Below are experts of layer 7 (counted from 0) of a mixture-of-experts language model. Rows are named router (the router's row for the expert), down (a neuron's output weights, with its number) and show model dimensions 0-95. Each number is 500 + 40 x the weight over its row's rms, rounded and kept within 0 to 999. Numbers have three digits each.
Before each expert's rows: a language model's description of what the expert responds to. This comes from a sample of Wikipedia text that the model never trained on.

# expert 19
Description: Punctuation inside numbers, ratings. Slashes, commas, en dashes, parentheses and line breaks inside figures, ratings and coordinates, e.g. 3/5 stars, 4,625, 1 1/2-story.
router:422493473471501461519460469483497431532521525501498497501498480514441517491458456528532503499475466505521518450483503455466524462428512482489460424542509509494510483534500444517535522395503505439524480426576446468473497512480492488453461509451477532553508448405546432497524486604509587500
down0:438489406544464579492548455508517438454531529503466484483527468510510485458589483564492533480462545429434500575476510516568491479561498588437488472503449582544527473534557521441483445518503439456517524527526540510484464529497495551518534511460449450498427512474437479477480502505435459541
down1:499476445509527511478542446510497515502522562532434507570558452577453441537528503457526427572461536527494526458438445466496493560501414450425402452476482470491488499528433582486489519488484400441492449544532531479556404485457475545477464549503508535541469542502453416452489466575502486426
down2:557473561485533488462460548494607503442448549445522562531517536544519408449559508526547463580504417502472496513511527487525513505510449505505484491490551445490580500510541484502472476547545492464511494405540482520462490460503515479498492477429532485470508465528408491463353529485512477530
down3:533537541528533420435562528509528519480537453525547525475492486462454509479481535556507438516499542469492507505466531510483506479480494559579520461439507527561482457482516529533511561466480483488504473485564530538471470520488521517461487490535477520481498505537480410445497399481524541434
down4:546525517505552556447522512468436515469569561506494575489473555486554409461532549568506469479513514442479543531469436485516459444498427437414498418442524516559490542542463475573553463507433488587546545487440551541543490491464554531494479506582494535496480438482536549491492473473508400590
down5:476502515514479460483506564550452458450499511527484566531491526505517445495489507481487511515572467504485451418460402582545477515458513469478494430484507543540499482501544504467521536497444530498450488525426564444489479451517530553501493495590577453471550544504535449502526523469548497538
down6:504513500481527540465483423429476552507480511508490459511507503583535508511568522513498490599466451483548472471590545455438594505498496380509509512518463484569444502542468434529499452553454509455504521454565487524488507542475494500488465512486426607490403498534539508414531445471487552578
down7:472553512500509495483490471469499526483502426509478468489516534492532509500499464488420424479552539464499480451486491478466483453435521509520465465445517491569533486505526477518460525552551412482475523515492555500515480512553534527489437468510543490493426505518541484473441426544489422493
down8:576485577416500535469442564433455449526392552545541465527438398466492559529497553448536459485497528563487509553544494537548446508459544442502502572437491524418469470480486463559537490534502490480533553481475483397505496480525514502522505495437500528458468470552485446453471545473525506454
down9:581536484483490468494492578458482482521449418491500559511528536541493491483494500517500485500464406538440499439531569475501453482522546510452565446511543448446567555519455459533521476627492532511493551496401512560560467493444506541490477521561469545489532505522486466395479439450498480520
down10:494564553565454521456509525499433516528418530467517477427481502561511539543488566422420481484524504532613521423541417481448420473468578466531550492571568540523477494492473583555510534488525506419470514514455437538486484441470511515547474514423557493531566472565449452409462493474493448453
down11:499484523465537517523539548478517480494369439492545514464483482514408530521504504495475477437565463487571531497544484452432434461491553527540490503496535507549466597528503475578490515531509534489396535503534510526509493473572480447530508491524432480558461554551508510470471452571488515463
down12:460543508538488451494448539515498512557528507567388494475484476535531534568514453530442446493466476558499469511486478474544474525491527468512542472509565494528438538545507530533489490519498462519485514449526468494530512429499540457479511481523514495447504497426554509535513500524596603511
down13:534550526479560426485532550567511498431466452499540510481517492471498498519458467429489496436578566573546549482418484506515499524408546519445549504482470430421436478475527453524508496492480469539539497460506479433426568461493497498472548577529468466443524436524557510537434459498518477536
down14:550487539561449494514570495510457557422429450453508534459481554515451507514500422426452550478557521511525527442512460543480466499554612513529444471527551515437505562467590485426524528473513530495498523457450500511464432490545548466568550529462479453515467511529566457407529410537483486451
down15:564426480582484499433575492529503547477522491541516587550476574540552494416535488459493530460538486482492472492549503534567481478513557505432552432503487458468484573459546493483502540484507507486498445509481504503507457535507449493555475491514521531457554467471465496457483477434497505518
down16:558562525517564484485430531456540507541475447543502512444499482505488449523502530553490468487578549542544420486479528501516415494461543422470489542538511583551452483447487551463495527607582480429437475484530545510464486482563488545440514467508465493461472552474586441432541447536507477501
down17:467544452545468448399491488501400508559501550496451528488535431568492555451447501473463499512522441482531476565507436511562530447488476457488513516459473485487497525529511435453513520544510482541485439501545490515587511513556533577463490508522452495523488483543593510507496574537533483554
down18:443458423560440499483486542510540523458516475465529517492531491457495451548535536505599479515454515485535497512506595482529425557462499543514441457463497492490432541589483472506502503466541547494505469520535469545535489527536484464515514501539445462494461474491510481465510507410434503536
down19:438503489527527511477481547544522529429516482477499487453534520519523473499453531438496446501559494499451528568471520521504486468549550463523532431527467499537479538465432463486510491456480519487539446436448551456528409531497482490566459488491400461430539486543559494535561510510541531497
down20:536529489496452482529480470537403527500538595474536561529558466517561518528516466499544507514515489427485476466517527512490491550442527523429531516480485474491474453489411438567527513513470484522518479471526490529431455560520496468453532479502482510520445462535460505509471534462502489494
down21:525449481552536509526459496573489535436462443525519491476510515525514473535554436496510581478501517545464460551543425531503464419496519513554501563453520401508492553517450478478472438459515508458484491494534531485475460504492535454531403535553437614507471585463521552537502491492503493526
down22:479469559523513467582399501509506560511515415511403486506485439479461493452594572449549463515483437507509516544570459519491512567423510490435538583555497531457476505548445521491448477492554531479503577473467535452517509501542506472515530565523489483493465615490481504508457515513460481538
down23:541482464545586443494516457528520460440489490501467503536546496475486556512538431511488526504510466455528536528410549489532418528510509446535489409428482477507498469523490417447494511541502511527511417533517487529537446424473504481464499445425578483510581510491527424505492527506468432515
down24:512561553446525505499502467523437557495507587532476550546494528512504485498507541544509522553518551529499501516513547464439464458491437504492474505512448561546402548438480484543454475439520474488515441503492562587503627516526529478466481548467564549531424479554487526522484490517504498552
down25:506454482498484476547432531510535495537461535532471537484456524555574503486540509527457551496464460534543472554466506511509507543509464508517518532562397404496424554443484517485464481559546521502517543491504520578469459466443459466460536501536509450483502471497498450573524548534474536533
down26:528461544471556492495529471514427517489502485522493517527504590511508444437556504542464489528477513520530458558583469494508481430489416499478516464482506476528497513474470541504522482516425447499515506443477490521508481548501487434477410479582434444471500501526460551542555496474503450564
down27:516509517449515460502472445511456578431484486531492519463509528577543515525545579514474461496594531449492519510517436520488433516515458537562484484482563541548506475526587494537499539448472523441528505533547542507442513388480529494427471490478552449509447588552502457486487438419533514493
down28:503444455489435549446504571528536482515574471519560501433450504516489533469476480585511450464467533571514493455557514426491562498524523461546509468495505453483557457525521524485482525522484508464483501543504496470503564513526431476430553559475439451429508535499465442425508472441495542555
down29:476540553453504481580462488485548579510524462489501459512445499465538509502467490488430429432514564467522473504486477508430405447393507464463421551488494538531538528541493478487464538531523488552445512568490488507501545466591478519435485508543494546461459552522470447414464479470451384502
down30:536541455445499495554480494540558502507562515478525535515498507497479505460550441457507461511467495500471503432542528480486476513503451536509476499448512562463565497434501539492568518544501486509476554550467568556457548534527482510550480524523415447501535507452462525517543521437453544503
down31:590463567470472581431486511478494503482444509529454492465427422502450576491496530551511467483473527503524513552513583532466557547425513508529520559504566583512536487512464435517518457497531515474476521539410513444492489447485586515471470538462516524505484472505479464479417527517490530434
down32:519579468621467572494452566551461560433527543492556529504462464471477461484521494520482471495401460466462461503471543555543518487483514508485495457505534521517486466487493418456521515487507476559486451520512468539506511466581455465445514474454558478510514549548494445535438555476482461575
down33:446487528476476408493541562524550512520466520551475489580508476494460542527442526465517537485551573495495475526519539487508495518579481489518525520590489572506555483421590498478541498539447519517448452519476516545466529468499465468526495465481553540452465474584469548471590445560546490445
down34:464536467488484517426534450523470482513513485570526544499546494487533517556544517496454507475488494496497528436519433449502475488499483449518520480545454493544500557502447507511494525507447549494509426502490448495491474481469528499495476546483556499509503439509423507520485491512535546568
down35:548505503481516493426509507483474506441483509529424474506499565536429500613488470505531493536518489495479432461434519539467579455503521477485553556520510488504578468500440545529513367482511431486443502545514452441463511479441525527492488525487504474506551533578491535588444545536496482509
down36:456501450503527514471475391526457497427524605511447498501467471431544518531471547479460477512497540527428547512518493562455507499513605489543539562532508520545494520543532456523571428424453451439528503502504529540510483581511541546513559506587490527469535458462418564501479515491551534547
down37:487533427505539508488562445507513528456515555486432490536462491518498444474521509493540516461439502499445513544443526491428474598522428447448509516441480430440514483554456497464569436505453433536521380511484461500523470520448489478445507558507518546477492469497525456429481520558503451461
down38:473397437452563518531517551497542464496466452528517551482558494480479580530572499542515497481411414530507544500543558512471451504515567544503517451495527485429604489489467428443545494559516517543521553481467474498419497507467579513503521519492498494503526508524516496516533463534526525548
down39:429481546444536528434504528494482524506497498521509515485528500494494639496482501499461566497502507524598502521494489506482519512475474545522555512553565554514560562507441524444494489490551499501474480534511483510519473519541440529571504481521483529497455485540530502517434392529468524471
down40:577527492473504542548451507443569561528545537457459516472574511513424495500479599489486469505491442466539459494449457490459476509552464516439462559488481508486520541518459505458535553462500506438551582497406511552477467500556479552553489543580465475473492451493491492547497501464459522492
down41:551478476601604515500432457541601553510485488479474482455452468582446485471494474484536427571564497474454577537545477537514534477544471559524516495514490495509461534510476493524467512514460528513468546494510475521547536513525471455484605441547589501495473482439571521437442516567473518474
down42:533529578537455430547440583530560505504436509457483519527513519528458497481555447494442491435516447503494457502457471455455549496521534472499530466591586527585567483502560482497496468550570472519508478543467533501491523513506542463504480485528572487521533497563465487563532534570500427477
down43:555500488454450463434477504499457508464427535562509510451482514506563508480518432484452521518495479545546510476506513485460570467498521495542568568509553520421543537470490534404492518443397496595510535532519521448489517489515507474461500576553568498431541524529580541529496502477481579452
down44:513490503484578517475534540488520436514529453493437512486460444418411474584493502454482470445474526507484512506527523433494527516521510503505462438541540482517600531488470504498543549465469564465477569489436443554467488445436609563455470496527446498526536551459439510493500574443501487502
down45:445456507425475444542542459552473496475511569460547468620507462410499467566547452522521520532461485490386498592562468467496541526495501502479501463498477430500420576523516494499380537522450507465518414512549551524484497508489473500498539536586528475510441506496465476561480522469468510494

# expert 22
Description: Infobox field labels. List dashes and field names that begin infobox lines (Born, Died, Coordinates, Website, Phylum), plus digits within coordinates and years.
router:475542538471501490482501488500493521567406437523556553513447549604485476501526481490516470553442479495520511478443506483449500536494473478458475476514488536446456499535534524538512450496443552499514556501500502503521488500519531494531514514535530539521525520533482481455517466516453523516
down0:476510458490479497512525442503543470509486528548508501435501537489496509533534457420510519456504480450562487524477526536516502481541540472460513559517501506496601443513448480537539521423460488498510566452472478441481479468470464511552497533485484451497533483541459561630520520508459497540
down1:478522494473513501551485440513485460532495532531502439490528472507525517547484495532493491497437558448461436487505503476493487487500504477479505488567553470533502497430505534481457512578516456478497545532451464484499505475433503543495507486478519465556515521476475531590498487535528506418
down2:548449465495508576503535463545481448461504498535468527551436482505471494500487474481439511480511494492520462468547521509540480425498539498494468461535489416431487550575540504483501527535568485526493524534513480487477490501438496479446414514537518457445468556477541476445514424478550483570
down3:466513503494443542535466505607510500524536487550442508482482461522448532455543450554531556487460574422544545469529554504508476493509466481538499576443508410487449543518474509538491567541557535468457532531492467499527466468459524500552552538529441486531498499436471465500500470380469465481
down4:483525528491515520516505466542498493544509505491552501441449503552589449447533556528526459422575476503454561506447504496434487545512521526526476555532451601539568566515541502472514435520450471459491492457494531517461548462515493508458449454536478550473483509460540531476484507507488510519
down5:498479500566447504491488468525541443508525433519548537485513461486572457469543455479518482519524527483441474519576448490487538563488445500450496515494516459485544489509493523452542463486439546476500496558517436472512582504444510416422488439502494424495489460551498587516519549513492519503
down6:513480524468479447530485492521521515480508483468487523430467500546511528577485593482578560479527476420505478512444564455554509525437487504469528478508473589489526512477592462584456488586467455468488504509438494500501559521504471524490483541559497440536466481482495484505514492503527583467
down7:595485501505494517506590482446517514470499494568525467440458544544536538528508513548526562503566492546518485448551501480459504467535461491532546535520549491486489460547518489546624502444433535437415474499505479518470527537472478505496515514508523451557500548463447447441491532504507439520
down8:520487524464477503511512551482494523550443498457557559516528491549505509448536544502478580479488475495520555555499528534470467530465526521493507501518401468467462545471566516499472512499547539436523413471454471505386463486545464497436525444534489487478513470537503440589574514461479551487
down9:572489494556459522544469458475511594515482487501443439445490459505479561564456501566567531537495482559489500504537517508566533569500506414435540493527526463492585377536546518476625572437507475529570549519488555501478468514439455492468480495511479533515534526517499462476507467496512398543
down10:390483515383535571449493567511484510482446462452454524468480480473529516476443496497540446462496500505526547493524491565489434505444504540532489518498519497477496507548489519483490496532488517513507451446504467488490518485420436489453508550458482502502515425490506615515525530487581503471
down11:480594521438469496542508482553493491465595532482517457527476515477465536528453566503488509502576453416541531538461518499518498471449502496530453460511577525517543554536464517462466482475499500590546476456552484454493467438430487490557466477523558474514575479554482551541465558517525530559
down12:537539478510478522482417469559519494446518509499386483500489542568550511536510547494535506550526540554479499517504445494475578478428498537444512453440517534495500489462528570522442533509492474500544574542510498410420397491450501486409490481526562559505429476480442514574515505479452480491
down13:518480524526577593512525450496471533503521540535481529499524494519478509491493428622468517509502463576492488421469561511452478502510538475471523567418470535487517482519438549449511528572450437516527496500441510489512484497540524455470529448487467500566511467497369463449446452549520550517
down14:505437516519509487432543528473439490483531511591538483464477537525431504531473520574496442500555548457569527534534484464467536486564425479463454447523491467513542490511499517517495567611513591454486520486480487517553531535423535430550469507507505527513503504481490504507484462450500540487
down15:498482427567569580506523489458449528571471597492526485490523469523477588531512534528521567532470477542472520526498537483546528381482453537517585507471464486510432452471557543494570538538416539486486489439529543512467478498473547472526522504463557513484454497495477461468426406505506492480
down16:451537475379543514463533516499496451459505401525502466531452505402445509510472491518479527406472516544468567469536473456502522486459547552490442488492596501450530549484475535577552526476472530543530484496507484443533595470469488492514478474479467472526508563596524565504440549508535503539
down17:600500472491510511481509539493550551545467607478533568543471533484547504494450506460486487491554506495532495583487479536546505481498473409482509503475525486478519487432527525416564562497599558528504489519441522429474470490477454496538531448563532435462543579485501483465579523453494516478
down18:479476454494519485531475503487494532514521527483514490412491528470552550512514527500587544499417546471475551484478543457487475544512446495540475486513517475457469496509525585458435491520461555506493443569477528460469490477589432469500466455563449519593488502533497458492455469519531498462
down19:551505407519506450499510515596490565505487505470530506435523513538452453543458570463487488550547489479543443458477542486502510403521546480485551499511482559596475445528475514507498471473516611512455478475491518437529507506535553544558519472474505540401427516450459525483449528490482448480
down20:509559512487515432492568483518490495547395522454476489452545594503431396563513520541486498480502509497516470477519536464515488512560545482557542539490534471420490548536433448504435469482537496558414522565533500485471442494476428464537468475483504547509544525484603500450500524487532506517
down21:503465439550588601526510551502541492541509485508542536449503485456506413526505508587545502522466471472511516475508489478517465515437496462610523479580514543463478479489508499516508556530515531468517514522514545505479471538451527492500485477513474486511508516583463519429498497451501480509
down22:488517459488457451478482524509481526543469442465488543533470418520494521507500547523471483532522509465555549507450506589441499499477508552437509488475488577485494508483555485493461535473480501453548539619507593519458552561481543496471482536451459479505512506497501485492458447548484504510
down23:472554582473512518505496540493498557517506503509563493464460462567518451549540424421522437472522552436485474578548491496497494460483495430494505471547464438523506549504597475515505466498556447483547467479529483447403454549556501419464497502485481484503571491546520417470553490474466495441
down24:514545532557509463513489447514458457516485529532474499525548487476483519520523523520475520495562487494502471465547494572447512530452478552512528560541527530500469524508558471542600506487564496534527561488451424410526542470470462517530472500496513457526469565481466498491478467448582516511
down25:520573474407490600529571510472469552519545451510401533547474501478501540542514504499482484483563494527538531453512507495470457464463530434512415475451562588506544548555536552537516549542539484533517445534462512451482542524488559491513449501482499467545558488513519475487525495489541530499
down26:480519546530514512471456507541502549538457433480497506503490433453541492514498500461474483508473476555512509471519519581498540491490542467504507534453500472600498472468471510448525452469517485483413472488521522464505463483469412509586475468536560470548502550476485484516528527528559517531
down27:476467484477411495512523518471521474490564517490593472452543483496417452501506465513496507491540427532518550561444505376515518508480476443528462498519409465499534519503503540502492541510559525532534445495499511483491514518519411449466519463549549564559536454546452551541516476535452512461
down28:526478501486415469543531602522436481508488488512392507499523491478497575506512472467534515484504511454520491408447535512564530487410513459486482506477556543554469466508539542498530496521504542489472503471527460518476497488525529596510454492487597498546523492522492449459530551481548490543
down29:525445506453524558517514530505517505485509501430545461503454498544516547496473529481529545489501577546536524502517473490466527526480503468503556487556548538557468473493432593512451444530503457450609532562438581547499478487467553484463495547487494495454472508496566506505527450456485579517
down30:451545506460505486482400486565455527525554527518519467510516503525481444513615554481485520478576481447562491540448451478542525573522500495532436549479483506505508441526545474542532498516525497522538525539430507511494532519472508456445452441478490453480449575482524516488485495492547491498
down31:470490428537547510552524565470543452507463461477536459490474556588520524498479488498581498528474457462468574551459477506477544511555487542487515522536452450543443542547535499499487555536530536458484555484391529485498593488518527461466459532514515461504478523509528514504498509568530472516
down32:554499533495500523420515509497515470436502543478522530567530442560452498548498528445457441532524556500430527524455533470510561497465500543541509465516480549529517491493523491449511476450522480422485471429547482498525524493429532486541516563526489534427526494494436530479470494542568444501
down33:556532504464507503477517517539518539520503472557487559497496501514438490519518498492472538460433510553525532480437542567494541441500523531461497488468454480559498403441555533483504508456548468481526531487479527549468588527483511486458435565420535428539478519528540444497548479466529476563
down34:474548498488482514549508517570458475483535581509529512574577449440547482472500488452488472552566475558453519461516453511545482484496496484545475537502491496549512524487423568475522451526496486435484494514471542557531527443458478503508464526506602507482476556449474416556458566416499486534
down35:518527503449555494494479455561512465474506454505482532437485462452485488452476555410525518502539464541494423517530470499495470551449479479560521452500462524471529537477490470525491440504545517454457472547515460495521479455489476532474509474505506507459554492459496431488444487518534488520
down36:506546410472538494511526502553465539559520447519477545516444440522544537488508436515462404507528449484497535474530467567418490535413531463570501536552499516509489482512404520496539544561492434481531542532524562495560506457488485441490521509513531470455435586466444482515455512505482426461
down37:510489494501524504511523506537529489521435536465544474487470529488455510548465498517510541560470480572485491501466488542420434463536511492514516488467518441508525519552477542467463535493452486565483466474544565531498464451468492473554444501439475493479531497497436437471518536517549530529
down38:548549470490490450456586469511578560437487487469502577561457530540570467497395480525444577427524472516381511500525478453497569563501467551467529469489548454505419528480522539449452527557484530554532534508480588517512528523473446498489522444527526526491429518419593438512480507511444420475
down39:449555518493571463503604486622607596474477484548518477435423534439431526487500499551520538463519534465471529555501496487403530434520437464518455432506506495487456493499469490426492468397555480510521449520531508463471527418525524463536487509565436552461499492500488445507484485495467571437
down40:519467568516538406487478498516479497499491449476441427534557493499579466492485478444470527530444448543468501498516553526564435454448504447509557471465551509469504426521419559492527515533514563518481460487518510541501521516500487480503437479501569522471537492535518475483604464540549543577
down41:531512479564512477524478581503482449444467508434444533513547483529478476549436506574505508545488458481486467497527462551449515510485496508503565508563509532479480535509444478411459517486461535414455465513520566495525536511555502458569479504526575485495509557508531520533501492520533446489
down42:484458493473582592436540493508508574417554524546512465488465502440448550480460570453499511608508490573525509517484517536462427472513442475553513516536490460554492480530514486441516557419461556479425515504516522481572463495443536565565466554551509523491538533469446496468443472453491470541
down43:503445601493447519481486518515485505453435469512511472447461494573527551549561486489488473494507515507450414497534495527551443476457471521525542536529470549468578532568429467486418607468525511485482534428500418513476549441528456492513543506535534413499556496557441546533514534485529502550
down44:536454556420537544494534497435487507454499511478550525533482510444455548465508441565485495522576503567558451527494569454516506566488456589472476468450450509504470474533517459545580537517458503436465516509459493537468543551506470491507439499436482435535475526504457536538473473523484498480
down45:561438530559503467548516463586430497564484530468528502453460545518570537502500504499447513518473458453519575527418512517534541477576530527506463515513516504527485484531516558499503502504521448522471459347562480495491510539519541477484566495442468545492481481450460489472562495508477525473

# expert 24
Description: Sentence and structure breaks. Periods, paragraph breaks, heading equals signs and table pipes that end sentences, headings or table cells.
router:503573455454483483491551523578554480465423549496516484501474501482512524540503511567443479556565475554531490538507536503519466519566535493490494459465500466483545544425460500497488544486444545509552541511512468546521523517455418455515534434506498445515563465521455497518479454446507486535
down0:509519535469476520514464526508468557470458512497553463427464465437512534449425530537480512404564521525539594487486530525439443553439484510532526459512489518532479495485489494517495525504521507528482519506476595561459511472421461479553512526457545486509463471488473514526504532596532472533
down1:493484456447557471450558518603487603475487525468548501456473512570454503478597529429573505514532424495575470560464506439460491527558555492477527597503423464542532520488456479572531540499463489460539450481475474518483466506451520467491515519479498500504453532493508469397503508483498486478
down2:460635562475521483471489454490478573530441514475476467559497439483552477530484548441470423532489536459508493503483506456489577448432540506471425474436495541469453499564470523547431536451555600456491450532468520466481550556422532475460504535482540443535541489580514443528575452498501524518
down3:491546581497541513535495460589487488578442475450441420510528495561489490469478501533473512506544513513497531479488510519499463535478481491509489488428483514525552520490539497498475491457519601577451540498455533555544623528473448435578519458480427477479486510483506543502479502524528461497
down4:495502555507517509504472490503532491519477521517498496500515508536505510462462425510480484478493563575508443466566533531466505475389550450519460454480557494453523510497465493512550501488493555522478580459494557525493483496413586538473541474541460493474506506538433496488466515485488494531
down5:479501531523467585520524477462505461471562471483539457477480541509478545473509495477479476483513464540516510469466584483474491482514517464503551567470425488508472557479442536437498499533383542453495523531459419491505519481470542536509529521535453477461545565555511515422542538490471466434
down6:548528503500467531472493462552555494395598492501431450418536450491526490518485511478545500525475534542506506451498489486444499472479538485565560583528590506428427503514461512611531522468477567487474455479472458492470522502498531538451526524517433453449499533448498471458487519481495515512
down7:520522485484479473446552470462414515521489486488526509516474579527457565488478447542431534526555429528482540491531507520451551495535523471544513506531425497505491537523579526464447446502527507462517474554494473465479495470470533500504497485512505491484466590590488495481466488491516569488
down8:581575509464483539487508544472533537494521551543482509463506557495601459477473459504506471533508527471537545513499565574507457477519486506495472555482448513457437462474596481576466517519500562517486430434487441441578501535506540544469524445434498455463500509549515563501527534420545514514
down9:517424449501490493503450489542526456591520449519498485415532508591510540492575504546523541552566453449460443486456392478520504464538481520433440516486503457470521550552501541454547434488454426461506548528470524502578535507491516490478512504552541534521477538572542476420483506563477478460
down10:500553553489535516455492532491459455517468564459432519596470488485573520515485561495526480462500533552568549552448432469494469550475526503431532505457586506585500514580515473523530577452498546499472510516511522520492505519477527468519542563471487418563441549493540499536508526530531488510
down11:430529454493451505432475614528579581511532529503485508449494491543440507461488513425532508534529511543531506597483465456482525517447492477435505524468548581474449539501556524531491479478528453523537483500506526479503517453498449459503541518513498490503515517521535514463494554502520504515
down12:497482495494537454481490460503496514528456518526551600521468496471487485561507513442434418475498492498444461504490526495530495526510539474479576500556467481545539469434503493492513482514469513484518542574494475566454469476434482446512487523489497469490470446492547430540514514599517442478
down13:487483518480465515449563473565474515549539494492551552493448540516454471484600552512511574470522485535524536535483507491537559553570507566432532504464544461511555425426478519537493437463499518540492444487504539574511554547487500419540519462484528479495465550568503469594489539450554463503
down14:525468468513484467544482462510517477442499506484510518553448461516458533472564464436529503511452490488496511528509475537502497500541489464513558555508539534527476454508522485503498505543505562543437464539453447492459524530547512533557510488527448510520490579443516420519555491492466416482
down15:507505486561474448552494490466474475489464526543507511479495557541463512534497432502453523547499482559484503479535512463504446472482469503468533496502547503482451526547498461471457515463459470532553492480508442453508467480487518478447592554489480445506512468453502563500512528542511499509
down16:460472502472484462461491491543543516557508495567468547502480437448388492552524540514480481480521497489574506485520511494467524541430485489577491428527542506443502522501470466535478446523470525475423529519470453490575460526501546565515484490511497329508552533555514446518486491500372522558
down17:463514496490479501512531528468504549524470503452516538557537448472460492456530537524535444438503451469507454498567493449435432450400491446491487543485505449503383492523496480489545532530510519490493465445525437435536486536505511525524565520443493382491494562507450448536470452444582403444
down18:468537528427512497457548515476487456516495469444534524488530471431467509436559516477450471491577456543506565521457466460475457528473457488438480471493516464430513462482562491515442455484519533482479452586499540536507516453432508523575479483523500464499544499539556435536562505525528500625
down19:393501480447434504493539525536530499508571489468484501485486470556510533544458516511522496469492485588418526525518495526479477563418495435504577522520549542539474454525416551559455511442497495481490541513474517529492509480502495481450538499471437479463495487551528489490543452489516519481
down20:519610512528626486455521501460526549472510580523426530484555477488548490512492560472557512506486529440488539496479514493514536510523468489477471541544514539517484576599497541518461490463574553502471511488479577511411523542505519535476527557489519499560444510519523499470463496504510467549
down21:487522497542556468494526462476500441543465486513487507479519467576534573464473492533472461517516475526455434452529434510467439495455513484492468517509548450470521487582579474483470442480508619426512543579575401502546528523438477491518527454495571489482517529467547474443546490490529546528
down22:573512480509536516510481451488494507592508448457457527516451488512532538510548553536468531493446512535496486420598526523477544470550499481448456479460457444540479515555513545471563491485540504570480498497505491555503580469437513524484515554448543524555445497512567558460456501547527451557
down23:490529569454428498473497475473508465560516524538488489479499505403468515430555490510405504482614469516423530517469504460497471511497437526380466497462534469437553451517538498562482432482506605476504495514474537590517565449423507490491538486521460471486500513557537493515546501517496506577
down24:446459466493472484526543570521480576493492547522519511494555529473497567500571484500474588510492492548492554519537491469433571608483494503519538496573523563523463514544428518582472486559487521485512479467489535516425497517542482510445484441436523524497503484518513463548482457468560514531
down25:536466454497490490500522439506460524538540444488464515475543440467505478448504508467519452468591492521466485456582502488492447476428524503557510465522489461523508529559492446468474491518553677463410505506493475431511506536402472478467489540484495480500512506453521496498482507510533515518
down26:486516557450500511522497507508562534500513515496498510563478468502546546481491458543486511546444491539501458524495486520494492441484475542531442494494599526471519554509487569519522568512435520529499462556551534494507516551476535426455553397526514509506513579519533431428484531555478472459
down27:517484440498575439476495519444459574475480496552486479487513541407490496530536482573531464497545474439544469471507452535418470492453405500496447498473501453483523467557382479444448521540552518505503530548584511519496467430494515513459555443579517595533439538575427488465402523582495420598
down28:566588467503499505484559514390444474451450481454490445541501551491475472572468519576430528508539539517523511500496528495525465543496452482542490468488470470504510480484465491444500467570470524571528428505462516520558497469471539548482553498497496441563472553484472462417481479499536474561
down29:482468485470499455571516503445520503458458507530461553502466510524452429500483483542542527529507497520470509480493521544489620516499469478492516479473508475502404513522500504431486559504480487493472522556408431532560462455459558457438481481557528573495504503497509519496566454505523499446
down30:538479524588508510482473513493492531466522465485505522524390440520469532519481501531453524481464458548468512463481552497522436453476484506448520498484445543501434485478548572473466501480510507588482493463462462559492556513449468579508445519478505545547434531461515479466386546455485422519
down31:507516549418431508539503534572542540479543557482537567463554536526448553534454526515523471502471503480480435484495526517545469433505529554513536458494478459506505494504476526558504568473459481552480507510555543541466490547459558449490478479537480485546523540553479427538471510604464460530
down32:574525573529504548541499521476477495550622523502456519489495530453528496564490500507480502505503482433520515513554505553499528509392468528507512437504494550462500507603461557518502472508503527479453527484511545458575438516455513478550471495540533547524456512547528467522500489513514492543
down33:507523523446381503478506475482521486531498551564532532470512479475487534453522521440356497560580479535469530515483504465465513420516517516434489503474527498448545411474541464509449499455519536487518388539478498564507546454464489483488503489544512414503447500555558494530584550577509562566
down34:536524461538524442474505504489506499485496514465443513523456548549424462495520426519454502528502498544480508513477583488461526561427445420525478528450486487490448514516523488457498472493504489518541491509451530453438514397549502517472535498494440492535450585578513446404474426477562498491
down35:536564515561502453488513560468415522561479531465565536494490450511441549555439470471460512507515534488467518442525536508577500441532527518449460438485459522568431461527507542483478525446534533464455562596490490490442499528445531529524507511479494476544503523423510574562540479447486451486
down36:469494439451543501564465525477514460539452524467497548517473547505514518485534554477457510419481549441526437512472457518473433479510464543452493476453490490493562524534453494516510484502507544540550488560518446529499487444498456403556512510486490480534511530523492445440522520537539526548
down37:461497461483428514471493483494501458563531511497494493503512517521549490535526493518464477506504475472455387542485472458513561473540457460447461527454438527475484514471366480450543527520473448546521545461600452530539508427439482491497472571486565459518589427502532517560557519470523488450
down38:506397445476435517502462493489493531499424488486478542493518530531511460474504474537524515461529514509529455488532481521467519432520487473520501497448488512448500539440479534487481466545495531571494472503501487554558519552470500448477478466480444408546494459517546505505534505530480480530
down39:483507582526481516520484472470523495535431514461503582522553464485489466443510477478456499433522465478550514496540488508441528558492506533521477478555505445530490559471450497507568513574504427480473553446523548624473510472427560518432519552501545515481547504539433447486481506442440409554
down40:540532510567522501458489490451568509506555521519555449512483509507562527583493524510492500488564479507555513529457535535503585530515442493527522454505514523465440494465495583569539523486498485538485514517420504547512529477450461505484542522547490478526490470491462500514493478453559547499
down41:445488389480538463522523515412488550529488532496495475526520489489523433543527573555474442543498526504491477533481367513503447460542467525558494498555433503510517441438614582457426514581486559506417451552518529501541481568512486563463567470554480468457479504481519529491500436457502507532
down42:472399528521490468479513440456443478496419468485433501592467428444492462516495495517490441512516504523456468517544554555529483490456542512545526523564457499509496506520487572472520467463539496505444514517504499486541517511464487456425481547490443570503551582455555511490560432507538525473
down43:573467588520521533503490526532457526403505544553504442475509534467538546462540475535529500453446509492468524440519435443508501536503518460454546509480505505520458514555406616470522470524506514521480530465518606534504562494483480422480537380483498448512476475589489521493451476529502540491
down44:540448484442459494521524438488495530464529540512467579468496521537451565537500491509539502445423497506510533539467515473439563481442443521481478472445512479521447509454430512516592499504499510469546503461514578522454510552552488481397454490513570572533464492487523474472531546471488439466
down45:522495566494490476544428501536505474486453543481465442467483468535487549496458475571471505470491491456590460489476433426451511523509522556562428535391532509476495536539490492487516429443521494528456576519471507429503450557550504480562538563573520481519504484446540516515562491507429556505